Weights of a small mixture-of-experts language model, trained from scratch on English Wikipedia.
Size: width 512, 109M parameters.
Experts: 80 experts in each of 5 layers, 3 picks a token, a softmax router, a shared expert of 128 neurons.
Training: a variant of Muon for the experts, 466M tokens, 3706 steps.
Below are experts of layer 3 (counted from 0) of a mixture-of-experts language model. Rows are named router (the router's row for the expert), gate (a neuron's input weights, with its number), up (a neuron's input weights, with its number) and show model dimensions 0-63. Each number is 128 + 32 x the weight over its row's rms, rounded and kept within 0 to 255.
Before each expert's rows: a language model's description of what the expert responds to; "gets" lists some tokens that make up at least twice as much of what it gets as of all text. This comes from a sample of Wikipedia text that the model never trained on. Tokens count by the router's weight.

# expert 18
Description: Line breaks, pipes and fragments inside tables, infoboxes, road numbers and grid references, with odd name pieces: NT4456, Gallimard, Lanka.
gets: "\n", "|", ")", " United", ";", " Re"
router [ 42 171 176  90 149  83 162 153 109 155 166  94 153 137 139 143 138 123  97  83 121  93 198 143 146 167 127 178  92 140 121 102 120 108  72 110 157 112  87 160 114 152 132 113 155 160  79 125 149 110 156 135 163 168 148 109 154  98 154 111 160  79 141 114]
gate2 [155 120 127 127 171  94 145 131 144 151 163 115 107 115 150 168 130 153 109  89  52 139 183 172 175 158 132  88  52 109 127  86 170  62 136 115 117 116 122 140 110 142 112 166 121 171  97 157 133 151 143  84 139 119 113 177 170  68 144 103 141 103 194 185]
up2 [ 99  79 199 166  79 115 142 153  63  78 104 162 107 128  96 149 120 113 122 115 135 122 104 122 125 128 143 134 169 124 111 164  39 123  78 146 110 145 113 102 115 126 161  98 170 108 119 164 168 100  88 182 134 130 140 121  83 135 160  92 120 193 144 105]
gate3 [127 157 140 166 163 191 127 140 158 154 146 146 105 125 136 103 132 167 124 119  71 123 138  91 135 143 116 163 123 157  71 109 115 160 116 117 153  87 134 133 151 101  98 120 112 128  75 131 124 149 115  44  94 116  72  96 202 133 141 126 124 121  82 164]
up3 [100 131 104 118 118 138 162 138 132  87 127 131 187 123  73 125 118 157 119 163 161 101 110  97 112 129 121 140 128 139 186 187  82 126 105 117 168 148  96 130 101 123  93 144  84  75 139 161 114 162 163  79 110 131 104 109  41 103 106 145 144 171  81 113]
gate4 [ 97 115 151 130 156 127 133 134 113 140 128  92 174 138 113 167 111 164 140 114 151 142 107 159 101 151 194 121  69 123  88 137 116 154 160 136  88 139 126 139 150 132 121 140 127  86 128  86 182 113 206  79 116 146 101 137 164 138 123  86 158 174 159 178]
up4 [150 129 147  97  76  47 150 145  71 100  96 106 153 124 120 118 146 132 111 170 181 140 113  91 159 140 122 129 102 135  97 154  75 182 154 133 165 115 119 122 156 138 145 168 162 102 149 160 112 167 121  62 115 156 154 130 110 126 109 107 107 217 135  99]

# expert 21
Description: Zeros, dashes and blank cells in long numeric tables, plus score dashes and topic adjectives like economic, presidential, Liberal.
gets: "\n", " |", "-", "|", ";", "%"
router [110 164 136  74 151  99 176 166  76 173 158  90 139 138 115 120 161 116  95 131 105 107 143 153 133 170 140  97  94 145 153  75 181 100  80 114 104 207 106 153 117  73 107  94 153 172 115 120 196  94 174 151 174 164  93 104 141 109 136 121 152 100 121  85]
gate0 [ 99 177 163  87 124  98 158  99  79 125 112  95 172 137 118 115  79  84 132  87 113 152  93 165 124 124 171 134 130 156 131  61 151 130 144 126 131 139 155 122 115  96  13  77  97 153 130 172 135 101 205  67 110 123 176 144  84 137 123 118 132 179 109 178]
up0 [100 125 129 114 226  93 116 148  87 119 128 118 139 122 210 120 106 117 137  51 119 140 100 117  94  87 122 138 127 116 108 126  94 130 155 139 132 173 117 101 133 183  62  81 123 141 122 167 164 105 167  65 113 130 139 157  84 105  85 127 136 141 113 144]
gate1 [ 96 167 112 178 153 134 170 117 128 128 138  98 170 141 188 154 154 114 116 106 118 180 142 109 168 104 155  98 112  51 120 142 217 117 127 112 128 114 134 133 165 152  37 132 183  92  71 103 173 128 113 123 138 138 153 171 120 152 130 155 126 136 136  87]
up1 [133 119 112 125 173 139 111 100 142 110 154 140 166 125 149 135 166 151 100 127 156 139 100  99 137  93 159 136 123 174 117 124  89 170 121 121  86 226  92 148 156 154 139 106 143 109  94 127 149 123 136 112 135 134  84 100 117 193  98  96 128 136 176 163]
gate2 [ 77 141 112 119 231 137 178 150  94 104 152 145 126 126 126 148  74 173 119 122 135 159 146 151 120 144 115 155 119 127 212 136  79 106  96 115 205 108  93 165 117 148 137 152  73 146 174 161 161  40 105  60 157 141  69 124 156  85 155 203 125 126 131 155]
up2 [144 170 113 221 148 104 157 136  70 148 115 156 101 140 172 140 156 100 131  95  99  94 182 141 130 102 106 131 110 107 170 140 174 122 180 144  52 106 142  83 142 159 143  92 197  90 105 207 117 197 115  18 129 136 202 143 131 156 170  87 119 129 122 109]

# expert 11
Description: A lone space token after words like of, from, to or a comma, usually before a number or a new word split into pieces, as in "up to 200".
gets: " ", " c", " f"
router [134 231 108 126 150  94 147 230  61 249 152  86 142 152 128 103 112 140 109 110 117 113 170 163 172 191  98  89  89 122  76  90 133 103  98  94 147  84 101 173 121 124 114 103 160 139  99 123 140  92 182 147 143 116 137 118 139 132 144 124 140  95 116 139]
gate0 [116 112 151 141 137 167  88 135 136 133 162 126 203 128 114 133  81 143 163  96 133 170 156 238 113 140 113 119 128 107 142 138 104 172 117 125 135  47 159 100 124 109 113 151 116 133 118 105 108 114 106 140 105 156  92 135 175 140 155 133 113 168 105 163]
up0 [163  74 156  94 142  55 140 118 149 146 102 161  80 141 159  94 125 144 107 178  43  94 145  81 141 124 166 179 108  81 104 112 136 122  98 117 173 180 117 125 157 135 115  72  90 138 139 143 137 115  95 163 158 112 138 177 136 115 129 122 148 135 133  73]
gate1 [ 90 121 144 150 124  81 105  68  97 128 139 128 102 132 180 157 121 135  96  83  98 131  97 117 120 138  92 103 132 163 115 137 122 161  99 132 129 120  97 127 169 109 150 158 137 152 103 134  76  69 107 137 130 123 199 131  72 134 121 102 112 121 181 147]
up1 [132 124 137  60 120 174 104 100 108  87 143 145 130 124 158 141 120 121 125  60 119 177 141 111 136 129 121 144 125 171 144  89 163  93   0 114 186 149 123 117 134 122 118 144  65  97 109 181 111  75 118 175 101 150 158 126  98 137 137  94 115  51 169 151]
gate2 [116 189 108 103 187 107 127 139 133  83 141 184  99 121 150 122 183 158 143 110 116 144 138 164 133 133 106 121 128 168  99 103 179 165 112 134 139 152 123 147 156  94 154 108  90 120  67 170 162 179 133  72 153 124 167 127 184 204  60 123 116  85 194 110]
up2 [139  86 144 169  99 170 129 144 128 160 123  78 151 139 123  99 124 116 136  87 144  92 142  86 112 127 172 122 128 120 174 127 130 114 172 117 103 149 128 126 120 144 114 160 144 142 138 110 130  75 163 183 110 126 137 155  92  97 199 155 132 163  34 117]

# expert 34
Description: First word of a new sentence or clause, usually The, He, In, However, According, After, right after a period or line break.
gets: " The", "The", " the", " He", " In", " It"
router [134 128  98 162 227 146 175 185  30 172 146  49 107 122 128 133 121 135  65  73 148  68 118 161 160 187 127 184  31 149 110 110 124 137  88 100 151 106  59 187 124 123 124 130 137 119  78  87 116  92 165 143 213 145 152 129 159 133 172 115 184 184 105  98]
gate0 [104 132  82  88 149  73  83 161 104  86 144 156 114 118  61 158 139  98  80 177 118  90 103 162 159 148  89 129 126 106 165  96 124 160  94 131 161 132 119  77 140 140 142 138 160 118 108 131 145 119 103 163  68 132 211 116 113  92 104 129 135 128 105 155]
up0 [160 143 161 184 128 177 128 101 203 123 105 126 101 117 101  88 152 154 124  98 226 103  97 120  76 145 119  88 137  87 172 152 135 109  82 125 138 121 129 142 131 183 159 149  61 124 123 153 136 144 118 101 115 155 132 105 116 117  95 115 127 149 182 110]
gate1 [122 111 110 122 162 133 162 132 187 119 149 131  90 127 119 132  92 175 132 121 146 115 198 101 163 152  91 141 124 100 124 167  84 157 123 137 134 147 101 158 119 114 128 181 159 148 112 122 126 114 101 150 132 140 100 153 126 146 188 109 150 227 128 161]
up1 [142 141 143 103 170 135 139 114 171 142 177  98 111 136 100 178 124 123 135 145 114 142 117  76 144 120  86 120 139 126 116 117  82 126 100 139  77 105 139 147 127 124 166 121 124 105 119 126 155  95 105  66 133 111 118  93  80 143 149 114 132 171 126 194]
gate2 [117 108 147 131 105 139 146 125 169 155  98 171 156 134 126 101 105 101 109 157 115 128 113 103 177  99 135 122 139 140 126 154 113 146 100 134 148  63 134 133  87  94 182 136 136 188 120 153 137  92 160 144  74 142 124  78 188  70 123 106 122 120 165 144]
up2 [112 119 134 174  92 163 106 114 151 175  99 155 135 127  93 100 102 123 120 172  91 127  78  94 133 111 147 111 158 166  96 147 128 137 122 119  93  92 150 131  74  97 157 125 100 193 137 113 107  81 150 107  83 125 130 125 180  64 109 128 118 123 163 118]

# expert 6
Description: Word-final suffixes and apostrophe endings, mostly possessive s and adjective endings: bachelor's, Women's, -ical, -ious, -ological.
gets: "'", "s", "y", "ing", "al", "ed"
router [147 181 174 126 152 156 166 155 110 167 149 109 144 118 183 123 178 135  99 122  79  98 123 129 181 152 106 166  76 137 119  67 126  75  90 121  66 136  69 166 136 160 154 112 105 125 100 141 180 135 183 111 168 153 124 107 141 142 165  73 163  81 134 122]
gate2 [154 120  94 123 145 120 144 115 122 141 132  85  97 118 147 100 180 152 115 170  49 113 118 114  95 171  99  81 126 167 113 167  88 119 121 135 121  20 119 132 103 124 136 176 111 150 144 151 108 158 112 160 134 121 146  97 169 143 121 105 112 138 134 125]
up2 [143 112 122 182 119 130 202 127  90 146 132  67  90 122 101  65 151  99 140  75 144 146 122 136 119 155  93 109 139 154 120 158 103 117 119 132 116 125 114 129 145 131  62 131 143 110 150 159 166 150 132 157 154 108 101 117 156 123 113 121 136  93 121 148]
gate3 [ 95 138 126 131 146 176 121 119 133 110 132 108 166 140  67 136 139  53 104 124  94 148 104 207 115 158 163 132 186 161 199 111 138 137 197 117 125 117 117 171 128 162 138 158 100 122 167 103 164  96 139 100 124  97 160 163 113 140 140 146 114 116 109 118]
up3 [148 114 135 118 166  84 114 173  97 152 147 142 108 136 149 152  89 161 126 167 128 161 164 139  96 119 128 155 111 118 152 162  62 118  95 140 142 144 133  85 208  87 101 122 131 151 124 170 142 102 128  50 147 119  88 120 157 128 123 139 124 160 188 162]
gate4 [129 147 136 115  94  78 115 166 138  98 129 109  57 136 132  62 158 198 144 114 118  73 158 124 117 122 139 101 169 119 130 119  87 126 175 126 150 100  96 143 135 114 107 131 151 109 153  95 138 164 116 113 101 124 139 103 113 166 143 133 150 122 172 184]
up4 [157 116 134  66 111  43 108 168 129 104 134  80 134 133 159 133 154 152 126  56 185 131 141 106 128 132 130 105 142 136 228 172  62 161 153 134 157  90 127 155  69 102 109  66 121 116 154  85  42 126 134  88 144 118 146  97 192 130 169 140 124 142 123 212]

# expert 45
Description: Inner digits of numbers in table cells such as 4,000,000 or 17.20 m, plus Thai and Arabic letters and name-final pieces.
gets: "0", " |", "8", "3", "7", "5"
router [164 148 153 111 126 101 144 155 110 155 133 103 122 128 116 121 169 129  87 120 121  96 152 137 150 153 137 157 101 155 129  93 149 101  88 127 132 190 105 157  84 163 141 105 122 148 108  84 186 110 161 208 160 155  94  75 148  85 126 108 154  80 113  85]
gate2 [109 127 157 161 138 136 128 128 123 145 108 114 113 137 128  89  96 183 110 123  84 104 129 155 120  99 105 105 131  52 147 185  90 149 138 120  91 117 160 131 146  87 110 152 100 150  84 117 109  95 169 109 147 133 155 143 198 105 130 117 121 145 153 188]
up2 [138 115 178 115 190 136 138 144 125 142 121 154 145 127 162 146 133 107 140 154 150 121 107 141  98 144 103  84 116 112  70 146 152 107  79 118 149  83 115 114 165 134 154 137 122 101 158  89  97 179 158  73 112  93 172 145 170 135 122 135 168 144 135 105]
gate3 [149 157 128 156 175 184 117 173  87 138 115 131 137 136 188 148 137 153 136 170  42 149  55  73 151 120  53 129 178 116 121 131  62 156 149 134 128 115  99 151 134 113 153 120 129 149 148 127 173  90 124 116 153 154 148  99 190 124 167 118 137 136 155 104]
up3 [ 97  99 107 175 148  91 153 117  71 142 161 129 139 131 153 178 132  82 128  93 116 105 122 108 128 127 152 110 115  74  98 188 143 155 111 136 232 112 132 119  82 119 109 139 142 158 155 101 173 100 157  88 137 135 116 107 140 115 156 158 116 141 165 113]
gate4 [135 127 111 130 115 133 152 128 121  93 124  59 154 136 108  85 151 130 113 103 147 144 164  76 152 107  92 161 100 109 134 141 174 177 126 119 116 192 130 149 108  93 125  58 128 104 179 181 106 121  72 129 142 135  62 163  95 135 103 119 128 134 109 102]
up4 [135 147 137  62 107 107 120 121 149  84 128 180 159 139  87 104 120 127 118 161  93  91 179 114 139 104  86 176 128  65 146 117 101  93 211 114  96 141 125 145  73 152 126 130 141 110 129 122 119 151 113 162 105 131 143 160  73 106 169 144 111 166  92 108]

# expert 48
Description: Digits, decimal points and row breaks inside pipe tables of results, times and statistics, plus prefixes: 62.54, 192.431, hydro, electro.
gets: "\n", "|", "0", "9", "7", "6"
router [136 138 158 118 171 186 146 150  72 169 153  84 145 128 132 141 116 115  97  42  88  98 103 145 144 159 146 180 108 178 111  82 135 101 116 131 148 158 102 150 117  83 128 128 124  93  87 143 174 117 179 156 168 163 101 111 150 104 165 100 159  88 135 107]
gate0 [107 157 129 141  92 178 140 185  42  75 150 127 141 144 121  93 133 172 116 167 124 105 105 121 126 170 130 137 179 150 103 111 121 143 176 122 130 131  88 106 182 164 170 138 156  60 154  93 147 101 116 133 172 111  80 236 131 120 184  88 119 144 120  95]
up0 [144 140 122 118 120  86 105  98 159 162 104 114 108 114 166 124 167  74 126 131  77 139  93 116  98  75 182  77 110 145 109 120 210 136 103 127 116 116 156 106 136 117 124  53 125 118 205 140 136 127 116 101 134  98 123  77 102 163 126 159 116 105 133 147]
gate1 [130  86 119 130 182 130 105 179 120 117 187  78 118 117 153 155  66 184  94 152 178 135 122 168 123 122 124 113 113 130 116 177 112 106 110 135 107 120  76 152 122 167 117  83  82 118 128  85 163 142 113 125 136 135 195  41 160 123 151 133 120 116  91 127]
up1 [136 124  99 124 110  85 126 138  77 113 114 109 135 120 128 200 118 138 103 131 157 149 100 172 124 127 152 157 115 163 101 156  77 133 161 138 119  96 142 123  54 122  95 141  94 119 151 133 152 147 177 142 123 139 150  68 137 129 141  94 127 158 127 115]
gate2 [155 118 150 105 158 170 168 174 176 119 151 112 165 110 122 105 132 145 153 146  82 153 123 121 163 152 152 132 142 107 121 121 138  97 202 116 118 153 131 141  54 164 147 133 141 112 148 119 203 166 134 108  90 119  98 150  68 125 117 146 156 163 127  81]
up2 [156 118 155  91  96 146 163 104 123 116 154 126 146 137 182 144 146 126 124 206 132 151 100  68 179 111 110 135 111 137 139 116  78 154 176 108  85 133  95 124 178 180 177 149 123  77 144  80 133  80  86 161 110 104 119 105 125 110 122 109 127 180  53  88]

# expert 60
Description: Pieces right after a single capital letter starting a name or heading: VfL, Ms., Ned, São, Tsilhqot'in, Fiction.
gets: ".", "in", "y", "B", "w", "D"
router [146 163 146 138 165 126 174 201  45 206 179  54 101 146 132 162 158 176 100  96  94  93 124 161 133 178 111 117 123 155 153  92 118 121 127  98 136 114 112 154 121  96 151 148 113 109 136 143 138  89 178 114 173 156 142 127 153 139 145  93 130 161 117 115]
gate2 [130 138 124 114 175 142  86 110 182  88 115 153 187 123  86 186 142  90 153  85 119 164 111 128  98 145  91  97  85  84 125 136 191 188  96 119 100  83 129  89 182 167  89 105 120 119 140 125 171  44 131 124  63 124 130 109 108 128 144 108 120 104 143 107]
up2 [130 161 182 128  84 130 102 126 111 138 135 130 145 123 143 178 177  59 141  69 145 149 125  81 113 130 151 146 117 103 193 127 188 208 119 119 141  69 125 101 156 122 140  82 141 189 126 150 171 126 126 173 114 144 201  62 154  95 152 114 148 136 167  84]
gate3 [108 142 117 148  98 124 195  90 195 161 110 109 139 143  96 109  91 154 129  76 169  84 141  54 171 136 150 125 101  82 120  92 128 156 180 123  80 111 113 123 192  81 153 237 107 124 130 130 130 208 113 145 137 110 167 186 126  72  75 130 134  81 151  64]
up3 [157 107 127 208 166  98 119 142 148 131  97 145 110 140 135 129 163 110 129 103 162 129 119 147 134 110  77 116 134 111 183 129 175 155 157 136 148  74 177 137  55 128 113  44 138 124 146  58 116  84  90 104  87 107 100 138 127 163 123  54 116 148 103 121]
gate4 [120 118 171 108  79  60 138 161  94  98 143 157 135 121 113  91 109 163 150 125 147 115  93 119 106  89 147 119 120 139 155 114 160 139 176 143 151 119 115  95 164  87 127 177 150 159 107 144  92 101 144 133 132 135 112 201 133 116 135 127 113 160 133 121]
up4 [142 134 121  96  87 155 171 135 125 122 106 144 136 124 129 184 155 106 144  96 113 144 147 126 120 105  78 148  85 170 155 130  69 137 120 125 156 152 128 129 168 156 101 130 180 132 152 148 121 173  98 169 143 173 107 183  87 122 198  69 133 156  98 126]

# expert 5
Description: Opening brackets, quotation marks, hyphens and en dashes that begin an aside or join words, such as (voiced by, [on September, Spanish-language, 0–5.
gets: " (", "-", "–", " \"", "/", "'"
router [167 218 113 125 162 107 139 168  71 243 102  58 138 115 132 114  94 166  79 147 138  53 127 122 101 151 130 140  79 107 131  89 123  52 151  88 131 145 154 164 127 141 134 145 133 117 140 133 147 104 156 135 159 151 162  95 103 160 105  87 153 113 135 101]
gate2 [ 94 151 137 120 153 194 137 168 136  82 135 122  57 136 105 108 131 165 120 171 162 150 126 153  84 106  84  75 102 103 148 144  78 129 103 122 177 133 129 151 154 169 101 117 137  64 126 147 124 154 121 194 150 143 189 130 132 107 199 149 131 152 114  63]
up2 [102 123 138  91 175 179 112 161 117 131 109 146 141 135 143 186 139 159 159 155 140 127  93 127 130 106 128 104  85 124 121 138 132 135 149 138 117  73 136 163 125 139 114  33 119  77 131 141 104 130 100 158 131 133 158 112 173 119 139 129 142 148  48 105]
gate3 [108 120 132 144 101 130  80  88 181 155 111 134 113 117 167 124 157 183 150  79 146 152 101 141  84 160 116  89 112 134 141 128 107 128  79 122  96  61 179 133 138 119 108 146 142 112 142 162  88 146 213  52 109 153  92 131 131  93 143  96 126 152 140 171]
up3 [132 143 104 204 177 162  85 160 109 129 137 144 101 132  98 144 130 179 160 159  76 105  88  84 119 112 147 161 122 135 175 129 116 128 102 127 163  47 157 136 155 153  97 193 131 117 145 130 113 146 150  11 150 115 149 120  90 135  77 137 125 182 147 115]
gate4 [138 109 150  65  96 109 106 158 125 129 105 118  86 114 115 102  85 110 103  89 161 161 112 188  66 106 106 116 159 137 221 177 132 115 141 132 152  89 114  76  94 133 159  80 122 174 154 110 148  91  96 134 141 142 140 150  51 122 160 158 113 101  61 121]
up4 [147 110 130  95 138 205 159 126 114  92 115 175 127 128 101  98 121  90  98 144 120 141 104 155 149 128  94 178 126 112 140 153 113 130 196 144 126 107 128 147 140  91 117 203 113 174  92 160 112 106 141 133 114 143 163 125  53 148 159  82 114 165 151 107]

# expert 52
Description: Unit and symbol tokens right after digits in infoboxes and tables, such as ft, m, km, %, ′, million.
gets: "%", " m", "'", "0", " km", " |"
router [135 147 105 137 185 131 155 170  86 186 128  74 156 116 157 132 163 157  64 110 111  81  97 147 159 182 119  94 108 156 148  95 148  95  97 132 105 111  90 161 116 161 147 114 163 145 123 129 192 125 185 129 182 162 112  84 123 145 120 144 141 121 110 128]
gate0 [ 84 145 120 115 102 224  51 143 100  80 118 128  77 113 115  89 231  96 134 141 167 142 191 151 134 118 175 111 115  87 108  92 175 144   0 141 149 188 105 114 171  86 123 118 131 170 139  94 136 100 177  81 119 166 132 176 156 154  81 121 128 138 149 115]
up0 [118 114 171 151  58  44 190 140 123 188 152 118 177 125 140 137  99 177 131  94 118 137   0  72 139 110  66 119 115 107 176 149  68 125 201 133 172 118 138  88  85 141 117 149 147  98 121 142  92 177  85 230 141 118 128 113 150 118 157 121 127 177  97 159]
gate1 [135 139  75  93 159 202 168 117 155 109 139 140  87 132 115 132 111 134 135 123  78 141 133 124 136 159  72 113  93 124  80 105 120 179 123 129 173 114 112 151 125  68  97 141  90 159 106 153 115 123 101 105 136 140 126 130 121 162 149 136 140 168 215  97]
up1 [146 164  97  86 186 133 118 116 229 131 123 117 122 135  98 147  64 129 116 105 121 139 109  82 159 144 117  87  84 111 113 105 135 165 206 118 176 128  97 154 163  93 104 156 101 123  91 164 124 121  80 100 144 114 126 141  97 111 105 115 123 174 128 119]
gate2 [132 123 114  93 239 153 124 102 108 123 135 159 122 117 129 187  97 133 128 125 123 127 103  44 152 138 154 157  98 123 154 145 137  93  95 116 167 169 145 154  98 172 130 146 158 161 147 136 104  96 158  57 125 111  62 106 202 150 139 100 148 111  90 119]
up2 [153 122  86  96 242 124 155 105 105 154 135 135 141 128 161 188  84 146 127 119 113 118 131  52 150 173 154 159  93 126 155 118 159  94 126 115 135 166 135 166 121 142 118 120 209 139 128 144  75  86 178  82 119 124  84 136 163  90 116  91 122 124  81  98]

# expert 17
Description: First pieces of content words cut into parts, usually prefixes like dis, un, con, re, pro, in prose such as re-lict, con-straints, s-avanna.
gets: " ", " re", "-", "s", " de", " p"
router [151 207 114 152 135 137 171 218  44 255 118  55 121 113 139 138 138 161 122 101 109  79 143 139 156 179 104 144  68 118  96  89 127 116 121 135  68  99  94 141 115 130 151 132 158 108 115 121 113 103 183 139 183 123 125 129 116 126 119  88 148  74 144 115]
gate2 [127  90 154 112 160 153 115 176 153 117 118 134 182 130 137 133 153 155 147 132 146 113  97  79 111 137 148 105 104 141 161 148 173 140 152 140 107 103 139 115 124  87 134 127  82  79 132 159 115  90 141  20 127 126 109 108 116 204 154 104 144  60  23 136]
up2 [122 142 183 136 139 131 134 144 122 115 137 156 139 111 165 139 133 161 147 204 143 102 144  73 118 127 129 119 121 138 179 125 173 140 154 144  60  89 125 110 178  78 151 126  96  91 124 144 145  89 101 127 144 112 103 120 138 190 153 110 128  60   1  86]
gate3 [ 96 153 111 177 111 107 115 153 151 105 119 137 131 139 107 122 184 118 122  80 146  73  96 213 110 121 151  96 141  52 184 141 139 104  94 142 165 180 118 116 130 152 147  85 135 123 122 122 135 193 127 117 140 154 167 127 113 142 187 140 120 132 149 117]
up3 [133 132  87 182 124 177 103 141 133 103 135 134 155 140 105 146 178 125 135  85 154  79 145 150 114 112 123 113 150 122 122 112 108 118  84 142 195 120 140 109 146 115 115  76  98  91 108 101 129 165 110 134 146 146 179 120  90 161 186  86 136 152 173 109]
gate4 [124 119 109  89 161 129  99 157 115 103 121 147 159 119 151 150  73 168 140 105  86 123 131  71 109 166 112 155 141 147 112 124 149 176  77 121 107 138 151 132 106 145 145  40  77  98 140 176  78 124 110 147 126 135 120 131 152 177  97 117 159 110 162 137]
up4 [147  91 108  86  83 175 108 130 108 152 125  96 104 134  93  51 184 123 118 190 111 156 103 159 116 119  68  99 150  90 136 166 126 124 180 134 203 185  71 134 161  58  96 142 159 132 127  77 176 179 148 173 135 107  81  98  89 106 171 112 107 160 105  88]

# expert 44
Description: Plural endings on common nouns, especially groups of people or things before punctuation, such as communities, soldiers, experiences, projects, organisations.
gets: "s", " |", "ers", "es", " W", "ies"
router [ 98 152 205 134 158  67 176 157  87 179 153  70 127 137 147 136 140 126  94  78 145  90 145 135 153 174 133 152  87 145 135 106 148  97 127 105 108 140  98 159 111 173 113 100 137  93  89 104 167 105 161 173 171 160 105  85 160 140 151 108 163 134  73 117]
gate2 [143 159  81  98 164  81  87 154 177 119 154  88 129 116 144 159 106 129 119 115 142 110  75 150 157 113  94  88 118 113 102 155 221 137  92 125  85 158 112 149 137 158 141 142 113 148 102 165 120 134  97 175 151 110 123 107 160 144  62 136 136  72  79 105]
up2 [118 138 118 103 108 138 143 148 159 102 178 109  62 137 114 148  51  99 129 116  94 133  76 122 102 127 118 130 152  91 194 145 153 134 167 125  62  72 137 141 144 139 152 141 110 165 165 101 115  96 131 120 152 121 180 103 189 105 155 126 125 100 111 130]
gate3 [130 153 187 176 150  64 121 166 145 114 132 117 156 123 191 121 107 157 142 149 135 144 151 148 127 153 109  97  98 132 110 131 201 155 105 123 113 125 101 134 121  90  99  75  85 123 114 103 170 122 126 152 149 105  77  85 113 131 138 160 142 124  82 133]
up3 [ 98 153 105 164 153 181 164 126 136 119 135 171 142 117 149 153 128  61 117 181 135  96 113  92 136  70  87 100 148  38 117 103 137 123 146 138  80 144  92 142 190  91 156  93  79  99 105 125 108 146 141 226 122 141 141 153  97 159  84  88 134 117  97 105]
gate4 [ 96 144 126 124 181 152 105 162 161 129 116 153 108 139 107 177 141 100 128  61  85 145 129 114 111 157  93 123 147 125 131 155 248 118 117 120 128 145 140 157 121 180 157 101 134 115 157 137 141 128 114 167 122 142 150  74  86 149 155 139 135  71 105 121]
up4 [118 168  86 122 124 135  99  90 124 147 167 164 120 141 127 110 159 126 125 232 136  90 179 116 123 146 139 103 131 181 125 105  42 138  77 129  83 158 104 129 164 112 148 182  88  85 106 134  93 114 153  86 120 114 162  46 197 135 106 119 135 129 144 126]

# expert 16
Description: Capital letters and letter pairs inside acronyms and codes, often in parentheses, such as KLCN, WMATA, UNICEF, IATA.
gets: "S", "E", "A", "C", "N", "T"
router [135 178 119 146 162 126 156 197  81 225 119  40 145 121 120 153 151 172  79  90 145  94 146 170 134 151  96 130  45 137 117 134 105  83  90 117 161 112 126 187 109 125 112 138 118 124  99 142 151 106 192 127 157 192 161 161 164 166 134  98 134 122 105 139]
gate0 [145 132 117 179 147 130  91 157 157 102 125 131 124 135 143 142 135 206 131  97 148 139 173 126 137 169  86 211 133 120 118 156 145 158  47 135 125 108 128  89 186  99 145 116 157  92 131 161 141 127  95 134 135 174 143 132 155 111 136 112 131 128 120 114]
up0 [123 102 160 134 118  89 159 123 118 151 126 110 114 132 156  95  90 105 138 122 120  83  83 176 115  77 181  94 133 175 170 109  62  74 168 140 124  94 131 151 117 147  89 130 121 181 162 100  94 115 164 128  66  89 104 141 110 187 110 137 100 152 133 193]
gate1 [128 117 101 167  71  62 132 143 128 197 123 116 127 119 210 112 104 111 101 145  97 165 142 136 117 153 145 189 127  95 171 124 166 140 150 138 144 147 100 143 118 130  96 140 141 145 133 206 155 117 150 143 129 152  77 160 100 101 133 113 128 122 108 178]
up1 [142 115 143 104 164 143 150  87 120  85 142 120 143 138  67 177 160 162 126 111 130  87 143 119 138 102 116  67  61 128 101 129  89  93  83 134 139  85 124  97 136 128 121  75  91 115 117  48  72 134  97  93 110  67 169 109 159 134 138 118 136 143 128  94]
gate2 [125 109 148 147 144 199 159 150 155 131 179 148 179 115 174 130 146 131 119 123  94 128 126 136 114 111 157 114  99 128  83 120 121 119 107 110 107 120 150 118 125 140 108 142 166 126  85 118 152 138 175 106 123 160 163 172 129 145 106 128 132 124 135 130]
up2 [127 163 104 128 125 138  71 113 147  84  99 166 106 120  78 105 106 138 136 118 112 133 139 180 138 111 108 139 164 159 158 122 177 153 137 125  95 182  96 122 181 125 138  81  60  83 167 139 126  65 123 128 125 135  99  74 161 164 160 120 121 138 121 138]

# expert 23
Description: Final digits inside times, scores and codes in tables (2:45, 7:44), plus non-Latin byte pieces, backslashes and mid-word fragments in names.
gets: ".", "4", "\\", " —", " \\", " km"
router [114 159 182 170 155  51 162 163  72 164 145  87 153 129 139 100 140 152  97  79  96 114 122 139 145 163 121 146  91 149 129  91  67  96 114 111 109 138 106 153 116 108 147 123 141 129 100 155 182 115 166 165 188 156 119  95 158 145 174 102 160 128 124 110]
gate2 [160 132 122  90 154 105 208 148 145 143 123 110 143 135 140 124 163  75  86 118 143 100  34  71 139 116  78  95 152 114 176 137 173 125 151 121  59 138 130 134  71  99 103 158 153 103 122 144 165 123 143  33 149 139 140 109 100 143 213 118 123 113 119  98]
up2 [167  68 134  79 109  82 133 192 121 166 145 150 134 135 128 172 155 147 163 155 138 174 162 117 130 156 104 134 161  90  80 124 173 151  80 120 104 147 137 110 105 126 161 137 117 100 139 108  98 174 125 140 106 125 100 138 196  62 112 130 124 137  96 131]
gate3 [165  94 103 183  75 135 107 141 134 126 144  89 123 139  68 137 176  86 157 117  85 131  98  89 116  83 173 201 182 132 118 122 201 159 170 124  35 153  96 155 108 114 130 160 134 145 127 121 158 121  93  64 170 166  80 184 128 158  94 130 116  93 129 121]
up3 [144 104  80 162 130 151 103 160 140 121  92 138 132 119 128  94 112 136 141  54 100 167 151 126 108 117 116 106 105  80 142 149 110 106 113 139 156 137 141 124 109 112 195 115 124 146 173 191 134  67 127 184 169 132 177 156  89 103 100 164 137  92 129 174]
gate4 [147 152 148 157 179 123 105 184  88 155 147 162 124 119 100  45 154 179 143 150 142 108 117 129 122 155 159 123 112 101 167 133 228 122  83 133 144 126 130 142 118 161 139 145  87 148 127 157 193 156 135 144 118 124 138 121 144 133  80 144 155  92 128 122]
up4 [126 130 113 167  98  27 186 150  77  94 139 103 173 134  62 145 130 138 131 144  73 153 154 124 122 121 152 149  86  88 151 184 183 141 175 130 103 194 119 139  87  43 164 151  84 123  90 134 124 144 109 198 137 144 147  80 155 201 120 111 129 149 115 148]